python train.py --n_experts=64 --experts_per_token=1 --d_shared_expert=0 --router_score="sigmoid" --balance_loss=0.000114 --balance_bias=true --init_std_router=0.00687 --vocab_size=4096 --norm="rmsnorm" --tie_embeddings="early" --optimizer="adamw" --lr=0.00198 --dataset="wikipedia_en"
Below are experts of layer 4 (counted from 0) of a mixture-of-experts language model. Rows are named router (the router's row for the expert), gate (a neuron's input weights, with its number), up (a neuron's input weights, with its number) and show model dimensions 0-159. Each number is 200 + 30 x the weight over its row's rms, rounded and kept within 0 to 999.
Before each expert's rows: "mostly gets" lists some tokens that are sent to it at least half of the time. This comes from a sample of Wikipedia text that the model never trained on.

# expert 49
mostly gets: "politician", "politic", "president ", "phys", "member ", "Note"
router,224,215,138,206,132,262,185,196,237,171,189,227,167,239,235,211,200,269,138,171,164,189,180,202,189,182,283,231,192,171,230,171,221,204,233,132,168,236,181,174,157,181,160,233,197,216,194,198,226,212,233,215,215,222,244,182,229,247,193,174,224,214,234,201,201,187,203,239,222,216,176,207,239,168,173,189,229,194,170,201,239,167,189,212,210,185,223,239,244,147,191,157,197,143,169,207,224,177,186,209,226,207,217,218,253,193,141,187,180,189,186,166,203,211,184,194,217,184,224,223,161,203,164,215,208,213,227,172,143,205,181,252,169,247,177,162,228,218,182,202,195,220,261,219,245,184,267,252,220,196,218,186,198,173,151,236,176,189,204,179
gate0,222,194,221,215,171,237,195,211,208,173,224,180,142,215,196,184,223,215,178,147,174,193,202,161,239,187,186,270,201,147,201,195,220,104,247,220,200,176,216,173,235,172,167,146,255,234,187,183,182,162,185,245,186,145,219,222,222,173,177,199,207,258,138,220,190,212,225,173,194,219,173,170,225,228,194,225,199,159,213,186,167,219,164,209,233,209,198,165,181,186,225,178,154,156,191,234,138,224,159,227,183,133,207,234,215,159,221,169,204,256,221,184,155,215,196,193,193,205,197,187,195,236,164,244,244,219,191,229,203,253,239,122,223,233,193,227,188,192,221,225,190,183,244,205,200,165,200,168,202,172,216,146,193,182,203,164,166,191,171,184
up0,134,210,217,218,185,203,200,166,180,189,178,217,208,191,199,221,247,209,187,246,179,236,191,211,206,156,189,173,227,165,193,211,211,213,243,231,223,231,199,213,229,218,191,179,200,179,135,219,228,112,206,166,197,224,185,155,140,177,216,218,240,178,221,177,214,156,180,181,211,234,219,161,196,232,167,214,175,191,238,259,247,234,244,222,187,161,211,227,227,189,134,236,186,266,157,230,235,188,192,193,202,220,230,160,145,197,194,236,196,195,192,228,195,220,206,218,175,177,228,197,257,201,232,137,225,188,199,227,197,186,180,213,208,184,266,190,212,282,175,182,212,182,188,181,250,204,129,185,224,242,203,214,191,215,203,209,281,245,220,200
gate1,200,185,128,176,213,172,247,182,187,185,185,246,213,163,241,181,221,235,192,186,163,210,264,229,185,171,234,247,204,159,193,211,178,153,224,188,169,234,187,234,209,156,194,225,221,198,228,95,222,169,204,178,243,205,223,249,155,220,240,224,180,188,181,191,140,194,211,175,208,181,187,170,175,192,168,224,220,148,192,257,200,205,181,204,228,172,125,195,180,210,180,144,203,221,190,207,179,267,196,221,258,212,194,179,205,152,207,198,211,216,206,211,225,181,218,194,173,210,149,210,223,145,206,186,215,212,241,218,178,207,212,185,216,203,174,211,268,246,210,246,206,277,232,235,195,200,207,155,187,250,178,238,161,206,166,192,216,206,183,202
up1,221,216,145,160,243,170,226,192,180,268,219,119,173,198,269,182,242,165,177,202,207,182,177,199,245,217,190,211,187,199,168,189,172,183,237,179,209,183,234,209,202,197,235,151,290,208,219,193,197,211,215,135,214,206,216,223,213,218,185,213,210,197,161,230,199,175,220,148,170,189,201,191,190,171,156,261,242,147,193,212,208,151,193,201,270,176,219,234,197,227,240,198,201,203,152,233,198,199,198,190,268,241,199,165,234,230,230,224,190,222,175,208,190,204,217,167,165,234,223,226,211,165,167,224,223,210,197,243,196,251,196,233,171,217,166,192,247,240,248,256,195,212,195,173,179,217,258,192,175,230,182,233,184,231,211,179,251,181,176,181
gate2,285,221,198,209,192,195,213,223,202,205,160,191,215,262,173,148,204,192,205,202,181,257,203,198,157,221,230,243,203,231,198,216,194,166,171,220,193,172,223,169,142,205,135,192,190,197,239,214,190,233,218,165,201,234,170,145,220,188,206,173,203,140,207,226,192,159,159,193,277,152,204,261,196,243,215,205,176,259,222,202,208,136,189,192,152,209,158,210,202,193,204,197,241,196,185,223,235,176,173,196,207,216,225,250,174,227,157,256,191,172,286,172,189,201,252,230,213,240,239,203,225,198,209,170,203,258,229,222,178,215,244,225,189,193,207,170,210,176,249,210,198,210,207,121,213,214,211,197,239,213,210,220,171,199,165,183,177,206,225,181
up2,164,192,213,199,155,197,256,206,219,180,190,169,248,209,146,215,223,267,200,203,227,212,173,210,170,213,174,229,185,206,172,196,243,165,237,206,251,171,177,250,242,177,238,187,211,157,221,178,183,157,205,169,154,209,143,207,196,213,192,180,270,184,220,248,210,230,162,222,181,150,232,267,258,200,197,196,206,180,176,167,115,190,154,215,193,186,187,212,168,204,202,181,202,210,210,180,239,166,192,208,223,175,206,151,203,190,180,219,177,168,173,185,168,189,219,141,204,231,216,156,168,224,130,203,235,223,237,155,190,267,223,218,144,196,209,198,208,227,154,234,210,229,151,198,165,246,243,205,220,194,163,169,210,216,171,190,201,204,171,210
gate3,173,190,219,219,175,194,185,124,198,198,283,193,179,148,225,245,215,257,248,172,194,266,166,170,182,248,229,257,207,171,196,194,192,218,199,139,191,156,233,248,245,186,187,116,212,164,257,196,258,197,195,243,190,231,236,213,174,182,233,183,225,224,236,187,237,219,187,192,184,226,165,211,179,216,174,159,210,230,200,236,250,153,186,210,139,184,211,208,174,193,157,200,177,155,237,233,210,172,175,183,207,196,158,171,193,183,180,176,228,171,227,239,206,243,191,181,243,217,204,228,230,204,204,218,209,214,182,209,227,198,163,170,215,217,232,200,202,172,177,134,211,232,212,212,201,197,223,223,225,170,217,235,195,154,191,237,186,180,176,157
up3,214,205,222,207,203,236,208,208,237,188,220,143,203,224,204,183,191,236,227,228,192,215,211,197,246,250,181,219,219,228,192,214,194,216,176,177,201,213,224,227,202,162,151,223,214,192,257,168,196,233,198,180,196,208,208,229,246,205,163,255,200,173,209,214,244,212,183,130,217,238,236,221,214,253,154,255,284,253,224,251,182,177,165,210,153,188,180,205,183,166,191,174,196,194,183,225,202,181,198,124,186,225,187,193,217,147,158,222,202,124,232,262,236,255,169,166,270,205,230,232,222,209,222,197,152,214,221,236,158,217,190,203,202,177,234,216,174,212,181,185,208,173,208,179,197,160,214,212,228,121,215,224,195,197,210,194,177,162,183,143
gate4,190,185,196,229,215,228,171,195,241,261,202,198,187,217,195,204,221,152,257,263,218,236,201,217,252,163,176,210,240,141,176,235,195,184,190,195,202,174,217,178,182,135,203,205,188,179,172,199,192,160,171,230,209,251,158,259,193,185,214,173,184,215,185,217,204,198,196,200,184,158,192,204,201,196,199,255,181,237,240,226,207,145,190,245,234,241,264,159,255,228,207,215,191,217,193,220,207,167,168,158,210,238,210,187,265,184,134,222,205,262,201,196,251,210,209,237,183,185,234,237,226,204,206,224,256,214,176,182,194,206,223,261,182,226,174,184,213,185,238,176,198,220,252,208,218,196,173,206,157,189,239,217,242,290,150,200,205,175,181,215
up4,204,210,207,159,170,198,235,236,192,183,195,202,219,80,175,186,193,211,207,238,193,198,151,192,161,196,215,169,183,163,148,131,280,184,173,211,198,201,158,257,226,186,172,235,191,162,242,177,227,236,220,206,180,222,200,201,219,228,211,195,179,239,185,216,166,206,202,191,211,145,217,221,202,219,207,227,143,235,166,205,221,177,236,175,174,172,181,218,146,175,197,163,153,171,257,179,182,208,199,187,202,175,253,147,179,233,272,176,189,207,214,179,167,161,196,211,231,187,219,225,138,156,235,161,182,212,180,188,228,173,186,181,190,157,236,225,185,154,178,214,194,171,188,204,202,254,215,219,216,220,187,232,169,209,246,152,237,198,195,218
gate5,261,228,218,188,198,194,199,173,166,168,226,210,218,248,217,268,194,249,184,232,208,181,215,187,142,172,241,226,193,134,229,127,234,204,216,164,202,231,177,174,215,254,222,243,175,227,275,201,237,177,201,136,216,220,206,194,191,226,213,204,245,190,193,195,208,213,210,170,171,247,200,190,212,177,205,204,204,175,239,244,163,155,137,199,214,216,167,201,216,180,198,127,237,215,226,166,205,192,224,233,186,195,167,152,175,199,181,259,201,247,185,211,136,232,201,255,136,194,145,217,208,181,216,172,189,227,207,202,176,161,219,205,202,223,179,216,159,216,187,234,211,163,173,211,226,166,252,189,202,219,172,200,250,254,202,208,207,209,184,191
up5,248,192,209,197,173,248,200,175,221,216,263,162,212,183,218,218,271,237,179,248,173,185,174,286,215,192,228,185,201,198,253,240,234,245,239,170,246,216,206,204,142,218,189,207,251,227,169,218,192,174,164,246,221,153,185,208,230,216,191,194,159,161,183,155,207,208,197,199,211,208,230,147,194,190,239,236,173,152,146,242,200,238,206,239,160,220,239,144,205,170,235,203,218,159,211,194,254,203,217,229,194,202,210,195,206,173,238,195,231,238,148,216,214,158,171,202,193,161,228,266,202,251,168,191,157,209,180,209,173,129,169,182,168,199,203,180,197,187,226,216,198,177,228,200,240,239,180,206,154,218,217,189,214,195,221,225,191,187,163,190

# expert 23
mostly gets: "population ", "%", "million ", "household", "incre", "% "
router,176,248,146,243,125,236,105,223,195,142,271,233,190,191,262,191,186,223,175,136,160,157,153,197,183,148,222,217,234,187,246,174,217,174,186,215,181,214,149,187,182,208,226,184,215,240,196,208,217,150,205,200,179,184,200,198,194,256,175,206,182,209,215,217,205,214,156,183,212,181,197,197,227,176,137,169,182,216,192,194,172,184,228,187,225,208,196,217,215,215,198,250,189,168,233,178,226,137,138,203,198,157,200,158,204,225,185,206,202,156,235,151,167,200,191,222,196,183,201,261,168,182,194,210,204,222,232,221,169,204,166,155,152,207,184,238,221,224,221,206,224,202,212,243,192,241,234,224,214,249,212,175,225,216,208,160,220,216,164,167
gate1,200,250,202,182,214,255,182,169,231,226,191,163,247,172,268,186,147,202,195,198,158,158,204,221,185,162,225,148,141,234,210,162,193,200,218,239,216,186,206,206,195,228,164,130,192,258,230,188,197,182,204,216,229,137,171,168,200,225,161,193,184,206,203,187,187,217,117,199,215,196,245,215,198,165,207,222,257,196,182,205,224,196,230,209,253,193,182,237,190,176,206,185,202,186,219,176,167,174,189,195,224,190,220,183,253,219,202,246,300,158,169,213,153,199,216,212,226,179,182,207,190,260,188,174,199,181,274,190,195,216,142,189,211,199,189,197,206,242,223,245,238,161,180,194,250,213,231,175,237,226,250,212,149,225,207,194,186,188,181,201
up1,202,164,204,154,238,170,179,242,214,194,210,174,189,207,253,202,251,234,152,188,137,260,229,258,207,239,230,255,212,172,214,249,175,253,221,185,204,218,231,231,156,183,185,206,191,249,176,166,183,264,190,250,195,198,152,213,231,171,202,201,222,165,209,237,220,176,240,174,186,208,192,186,201,238,237,236,188,220,166,196,213,186,220,201,154,180,181,243,239,198,230,177,206,220,151,139,236,187,193,223,206,242,232,192,218,207,195,163,193,257,200,224,223,193,168,148,199,203,219,143,239,147,153,217,242,141,162,179,176,242,217,202,190,160,225,198,170,183,197,243,214,204,215,214,211,158,227,190,146,205,195,224,202,201,191,255,226,216,231,230
gate2,218,198,199,191,209,226,187,198,183,257,222,256,165,208,179,200,217,182,221,168,194,105,170,179,181,170,195,183,256,208,199,168,204,179,146,166,173,194,203,244,143,153,203,219,205,202,165,194,174,179,239,226,155,206,210,207,202,237,217,190,210,242,274,191,224,220,193,216,129,190,212,163,164,213,213,183,217,188,170,158,201,159,245,174,219,151,223,183,228,219,205,225,175,241,183,176,216,191,199,175,184,206,169,259,143,200,227,202,262,209,154,161,256,228,180,244,222,163,245,187,140,192,144,204,216,177,200,251,166,211,223,229,225,202,195,216,163,183,190,165,236,220,179,254,156,190,175,238,252,223,199,183,212,185,227,198,231,163,182,204
up2,199,211,177,211,239,165,222,177,227,167,186,191,202,195,221,210,185,212,176,220,241,172,241,200,168,240,134,178,184,201,183,178,202,188,185,258,201,218,190,254,204,156,186,202,224,213,195,142,266,215,171,147,214,241,162,123,164,188,207,176,157,188,188,227,199,159,244,204,230,260,198,173,212,147,171,243,191,200,174,221,171,237,194,224,182,304,171,198,220,194,217,192,267,203,219,217,195,225,265,209,174,223,235,142,167,182,161,227,201,209,234,213,234,180,206,158,205,218,189,217,244,205,190,160,200,209,149,222,206,206,156,164,217,172,200,248,175,225,227,268,190,168,179,194,203,220,218,168,163,198,168,220,215,240,184,201,183,177,216,232
gate3,158,212,215,214,172,214,192,139,172,171,236,203,210,157,216,162,226,185,235,251,219,173,148,234,241,217,217,185,207,180,218,195,232,234,179,282,167,214,197,200,233,180,224,217,189,200,244,179,206,177,171,242,201,195,179,251,218,165,232,246,190,223,175,194,238,215,241,199,219,168,192,161,216,239,194,155,251,249,200,147,230,241,265,216,175,225,203,167,212,205,230,209,256,229,189,208,151,218,195,225,164,200,142,181,131,187,238,198,199,229,194,194,207,210,207,219,185,183,139,192,216,172,236,171,174,216,212,215,225,207,200,210,188,231,183,222,225,214,230,254,177,108,178,188,182,199,221,203,243,155,235,195,239,159,195,230,221,225,222,145
up3,198,212,183,230,140,156,206,159,209,184,222,191,213,156,193,220,180,165,233,199,260,228,188,187,221,261,208,233,198,175,164,155,200,193,193,219,206,187,203,234,175,196,181,247,220,209,158,257,204,227,164,202,277,239,202,184,186,162,242,166,269,208,169,223,212,203,262,159,186,171,211,243,181,198,222,234,146,199,195,194,120,258,178,207,218,238,167,209,212,208,203,233,176,186,169,219,182,175,191,179,192,212,218,191,213,224,203,165,189,203,218,196,195,242,165,215,191,197,172,223,185,158,207,207,205,269,228,224,185,237,186,151,213,150,216,237,230,173,211,176,186,194,213,200,180,235,210,257,212,181,250,160,147,242,133,208,151,205,160,151
gate4,228,234,230,216,177,206,183,202,227,173,211,257,193,220,198,200,188,186,235,172,200,172,194,194,228,167,175,192,227,225,207,190,183,147,218,212,220,220,208,221,233,189,211,226,200,224,186,233,184,222,243,206,170,224,247,202,187,210,182,239,213,228,165,215,195,191,278,134,144,174,218,236,187,245,159,210,185,187,186,208,141,235,214,172,276,184,179,199,229,175,182,185,236,235,249,130,148,188,195,153,215,192,150,169,196,218,198,186,184,219,176,221,215,177,190,178,159,170,131,251,235,198,207,205,284,216,208,196,128,235,226,211,180,196,199,197,174,191,185,158,163,140,234,205,227,212,200,260,225,170,212,214,259,232,243,173,190,233,189,235
up4,170,231,217,171,160,235,180,215,192,192,196,207,198,211,219,176,180,191,252,175,208,180,164,196,233,195,185,217,182,211,199,190,252,208,136,228,217,186,220,179,154,196,226,181,208,202,179,215,146,170,210,215,203,211,273,249,237,194,209,201,209,253,115,248,211,237,221,202,145,185,168,241,186,222,233,212,173,223,175,231,227,167,192,188,189,212,220,170,175,161,167,209,240,160,229,230,108,186,206,232,205,184,190,195,183,172,201,180,217,212,226,162,211,221,244,201,222,199,178,238,211,212,174,197,180,218,189,257,193,203,182,212,236,236,213,223,132,232,246,210,198,152,218,215,212,151,316,201,211,164,183,170,228,171,215,171,222,236,199,258
gate5,181,208,190,198,215,216,157,146,260,225,193,212,185,219,223,254,164,213,197,187,254,195,186,229,224,187,204,217,190,196,214,227,187,223,165,169,225,214,188,182,162,200,223,188,199,257,186,254,256,160,147,215,190,204,218,219,218,253,190,202,212,261,168,136,207,189,200,182,176,190,228,218,171,191,198,184,192,149,237,222,198,192,230,162,275,165,167,192,253,216,177,210,181,241,168,166,135,199,140,211,189,242,213,210,227,197,212,176,186,169,164,207,236,210,223,172,216,201,157,236,176,207,167,200,226,197,266,192,201,204,209,185,189,222,216,194,270,209,234,177,211,194,236,180,247,182,122,254,172,199,263,197,192,193,244,195,132,254,198,191
up5,280,237,201,169,223,231,226,279,207,134,189,200,218,189,208,199,232,212,161,229,218,216,235,211,202,241,187,182,168,210,190,190,199,156,266,239,213,204,220,240,223,175,192,215,197,201,226,129,147,158,179,171,204,156,185,199,220,170,199,248,148,179,228,278,206,174,158,177,174,203,135,161,229,212,169,177,241,186,246,168,159,177,216,215,163,231,194,231,200,197,180,139,272,195,221,211,217,194,200,227,216,226,157,201,221,210,180,151,210,223,197,197,176,202,201,233,184,214,241,202,243,247,194,238,189,196,216,191,252,255,189,169,136,187,197,180,175,225,168,202,177,230,181,200,254,173,230,177,190,192,192,201,189,210,187,165,207,184,220,216
gate6,181,237,227,210,204,187,163,208,177,192,167,181,212,207,188,196,180,215,184,202,234,169,222,164,166,206,207,150,153,184,203,174,190,234,194,161,205,201,202,192,187,206,135,174,266,254,240,179,170,207,167,201,144,114,175,225,205,221,180,191,189,233,176,203,186,183,269,213,190,192,191,209,233,159,196,187,230,208,162,213,219,188,237,215,193,264,193,252,158,188,226,199,213,174,166,242,233,159,192,215,219,167,212,160,197,141,174,218,174,236,233,209,165,204,238,211,260,257,186,237,213,222,176,187,182,185,201,207,303,201,179,181,158,218,199,225,231,186,225,229,221,181,173,194,196,211,187,144,209,173,184,268,123,175,176,200,229,240,236,199
up6,168,186,229,207,182,207,224,202,207,208,169,190,187,246,200,214,180,180,228,202,256,210,220,189,218,229,244,158,203,200,235,191,192,198,210,243,210,257,162,188,180,234,173,160,188,186,177,240,159,216,191,203,168,161,191,219,169,213,256,131,171,260,194,214,251,173,236,186,167,212,177,264,235,180,220,186,253,207,255,270,205,237,228,202,185,247,215,244,194,186,200,191,213,166,127,266,192,201,204,191,218,172,230,118,164,199,185,210,160,214,207,237,212,249,176,201,220,212,214,261,182,214,179,185,218,170,162,167,239,176,181,212,208,195,235,203,187,241,200,217,201,209,234,200,213,203,134,182,262,136,222,227,209,142,180,198,211,211,183,192

# expert 32
mostly gets: "MF ", "DF ", "FW "
router,246,256,154,262,175,239,190,186,228,164,222,236,137,232,234,223,211,186,183,182,214,165,182,238,202,160,211,190,310,196,200,182,208,201,233,197,182,214,195,186,200,183,184,267,172,217,143,248,178,157,203,214,152,159,227,199,187,214,170,220,172,208,207,201,201,150,168,184,198,196,210,184,226,177,167,145,213,174,217,189,215,175,234,163,246,142,126,205,193,206,179,229,206,201,208,208,182,229,158,277,178,134,144,199,172,249,203,218,166,174,212,218,163,239,170,231,198,176,237,194,207,196,176,214,201,215,209,185,203,180,183,166,175,195,170,172,250,242,217,220,259,192,242,211,239,181,220,222,201,223,232,215,209,186,185,220,195,188,217,210
gate2,155,190,209,178,236,246,182,179,233,203,219,140,243,174,194,184,172,200,209,189,117,218,178,216,172,203,211,234,239,223,197,232,197,222,242,268,212,223,236,233,191,192,179,192,201,170,234,189,215,207,211,202,197,150,195,205,197,259,241,281,220,206,153,237,214,222,156,209,238,198,243,209,205,197,200,183,205,205,191,157,239,183,149,206,202,185,191,237,233,219,214,206,204,218,223,222,223,161,200,167,218,213,228,207,225,199,197,185,222,170,227,216,171,173,175,157,191,193,197,197,207,137,193,216,165,181,184,248,170,247,218,150,148,208,187,229,204,195,206,179,263,162,205,251,229,200,163,246,204,181,219,74,208,263,198,231,185,201,165,188
up2,173,202,230,197,202,265,219,190,244,171,210,117,247,205,171,180,192,197,185,227,140,233,201,190,168,188,239,246,256,216,217,203,189,198,235,241,193,210,207,227,159,263,163,153,249,165,214,258,219,229,239,166,235,183,192,194,143,235,267,247,210,214,188,195,228,235,180,175,213,208,230,237,224,190,177,209,208,197,181,178,249,177,202,179,208,177,212,207,217,237,202,227,174,226,244,199,228,180,172,163,196,220,180,206,214,173,204,170,186,156,239,218,180,188,199,198,186,254,207,220,173,193,183,189,197,175,182,220,203,204,210,171,130,245,171,238,213,198,226,150,245,178,181,189,208,205,118,232,194,231,206,162,252,270,198,167,186,214,156,223
gate3,227,184,162,195,197,232,232,177,198,236,167,256,173,148,174,218,184,210,171,203,208,209,204,235,172,214,164,164,235,179,168,165,201,222,233,207,203,253,198,167,234,212,212,238,242,190,181,174,176,230,218,215,215,167,200,182,195,211,198,247,173,184,122,230,193,100,197,185,189,239,213,149,166,193,147,199,192,241,207,203,217,183,196,184,234,185,142,219,180,184,193,196,127,216,190,142,222,195,217,188,213,223,255,187,188,195,187,239,189,269,241,185,246,197,206,262,202,192,194,258,172,190,193,170,163,200,227,209,192,247,193,99,214,172,208,215,193,187,232,241,183,190,199,247,169,224,199,229,273,187,207,195,183,188,194,199,175,196,157,180
up3,184,219,177,217,207,204,188,192,228,191,229,208,207,174,182,239,162,185,236,199,147,183,213,190,196,146,180,167,218,201,213,180,166,239,214,222,225,303,191,170,211,148,247,182,212,248,211,187,202,218,235,163,210,231,182,223,216,179,185,226,227,165,179,149,118,197,272,220,209,333,178,164,243,187,163,229,171,185,235,203,151,222,242,216,164,207,209,197,225,209,222,210,171,210,217,192,147,148,174,182,202,212,210,168,193,188,178,173,181,230,208,186,197,202,191,197,189,177,217,182,213,184,209,137,179,195,210,228,145,244,206,138,192,182,186,216,192,198,172,248,217,197,196,249,174,198,213,242,235,159,216,171,173,183,221,185,229,186,223,178
gate4,210,227,203,233,211,230,205,209,194,179,228,239,222,153,194,179,219,189,172,243,167,227,188,230,289,230,196,224,264,177,228,193,191,256,184,184,186,244,173,153,230,218,181,205,227,212,203,254,237,213,217,215,210,203,210,198,175,242,239,190,163,230,153,162,202,192,217,160,193,193,197,164,200,192,231,168,174,186,236,253,224,193,176,188,216,202,243,244,165,180,140,192,225,214,222,281,193,182,224,252,203,147,304,182,175,216,213,235,212,238,243,193,224,215,217,282,243,235,216,205,169,156,204,162,175,212,210,182,182,204,216,144,180,155,198,179,186,188,203,211,227,158,210,192,229,165,177,209,195,238,185,180,211,227,179,214,178,194,156,184
up4,179,163,178,145,200,154,196,174,195,211,182,134,217,226,245,201,155,212,252,180,190,149,195,140,175,186,206,172,155,222,131,175,193,104,210,176,210,177,162,205,176,155,212,237,172,210,209,213,184,203,227,230,215,140,191,258,210,174,178,200,209,206,178,251,193,218,236,213,196,193,156,181,187,192,178,227,230,242,172,182,178,193,207,244,140,222,165,162,210,175,218,230,138,196,182,136,243,195,208,156,197,204,194,206,191,205,209,226,192,174,215,195,168,166,225,138,175,155,219,180,266,222,155,218,244,178,168,204,208,179,198,230,248,221,246,212,198,208,206,191,222,214,145,217,179,175,212,172,165,173,227,193,192,147,193,158,186,212,195,206
gate5,100,208,204,254,237,180,178,241,190,172,156,156,179,238,212,172,182,181,238,202,188,173,114,179,206,206,212,211,202,217,173,230,196,180,127,223,194,114,241,223,187,224,256,216,202,279,195,145,197,160,215,279,231,185,142,194,164,185,194,200,246,169,179,216,213,256,190,162,174,174,201,206,204,194,192,149,196,178,214,174,182,184,196,180,183,202,190,183,216,164,192,198,239,201,233,191,161,214,204,208,209,204,188,186,186,234,219,215,212,140,180,211,173,202,196,187,131,213,211,177,174,192,190,248,190,194,196,196,194,194,193,221,179,150,228,185,186,251,169,229,198,195,215,186,233,223,176,173,195,240,166,168,224,186,206,234,233,130,203,188
up5,204,191,220,199,188,136,188,205,204,204,234,171,202,199,172,187,184,193,150,239,176,227,149,216,198,201,179,187,223,163,175,238,190,149,165,173,145,262,191,183,212,193,226,131,206,180,193,264,207,237,273,173,237,219,244,155,181,182,184,202,179,181,197,168,198,230,196,246,196,170,184,192,156,174,189,175,230,238,213,210,156,211,164,179,224,232,244,216,185,118,224,200,171,219,245,219,208,168,179,203,161,198,255,241,170,225,200,207,227,195,203,200,238,193,192,213,249,239,240,197,174,189,161,224,209,202,203,178,174,214,206,124,253,231,212,179,225,187,152,130,164,178,193,193,251,217,138,232,157,202,208,194,212,216,204,201,228,192,247,163
gate6,152,199,176,148,175,237,216,237,207,206,165,184,176,192,266,242,222,232,175,205,223,218,226,180,175,188,217,185,161,218,235,180,211,190,220,207,242,143,189,211,154,151,212,213,197,209,194,216,199,261,191,223,218,175,145,149,197,227,204,200,219,169,199,297,227,258,171,163,202,247,216,235,210,263,180,195,186,186,184,242,232,189,209,207,174,292,161,136,160,170,164,219,194,192,172,186,189,196,235,215,167,214,210,218,197,161,213,187,201,178,134,230,193,185,198,158,187,134,193,195,258,202,143,215,233,187,211,188,173,171,218,244,206,213,195,248,230,187,161,194,210,197,184,216,218,203,209,236,185,198,232,202,217,173,213,194,150,230,195,251
up6,140,213,229,222,218,151,194,180,197,198,171,197,209,176,212,236,237,221,234,207,192,204,170,209,203,213,237,281,148,177,194,192,174,281,135,187,240,231,157,230,230,213,243,180,205,181,166,202,235,187,196,184,171,159,176,205,187,218,245,179,160,193,221,229,203,225,240,249,216,167,182,187,143,220,200,184,199,168,198,173,229,211,229,171,197,186,224,204,195,188,218,216,130,202,141,155,200,177,191,185,249,180,188,190,221,221,216,219,190,219,225,172,235,233,237,187,193,237,210,217,142,223,182,202,121,131,245,230,183,247,260,200,177,173,189,200,198,186,207,206,178,147,202,145,188,144,244,193,165,228,179,240,173,239,217,209,174,193,181,200
gate7,187,213,200,171,180,158,219,227,222,200,204,182,165,189,231,231,217,182,243,163,185,173,192,215,248,208,205,134,204,143,213,204,220,208,290,265,178,247,185,253,171,140,211,235,195,224,176,180,173,176,233,214,192,200,197,242,202,230,200,201,192,193,169,195,122,181,199,178,260,222,151,193,208,198,194,188,163,201,138,155,143,197,236,213,214,205,204,217,224,220,211,216,152,140,176,156,202,230,170,220,218,205,149,154,213,169,172,180,177,211,197,228,201,204,203,219,177,216,193,181,197,188,169,172,235,214,200,210,186,221,217,176,217,157,219,186,190,185,215,238,181,257,214,246,198,170,254,224,224,220,200,138,168,161,167,156,183,244,141,144
up7,197,170,183,188,185,209,175,206,191,178,211,207,249,210,147,188,213,231,164,156,180,217,175,185,175,203,205,227,242,218,179,191,192,201,114,161,167,219,231,182,201,232,200,211,201,169,254,215,176,223,141,194,199,186,215,169,231,210,217,250,251,181,194,186,243,197,214,264,203,212,225,168,240,192,217,222,240,175,204,177,195,220,178,217,198,195,206,157,203,211,169,212,223,267,167,242,229,219,217,173,214,213,270,252,202,183,206,208,256,206,193,235,297,184,193,157,208,183,204,181,239,180,220,215,163,218,175,176,170,196,208,217,163,249,174,241,172,169,153,138,234,189,152,181,175,207,194,180,167,227,167,199,221,283,226,227,145,181,198,246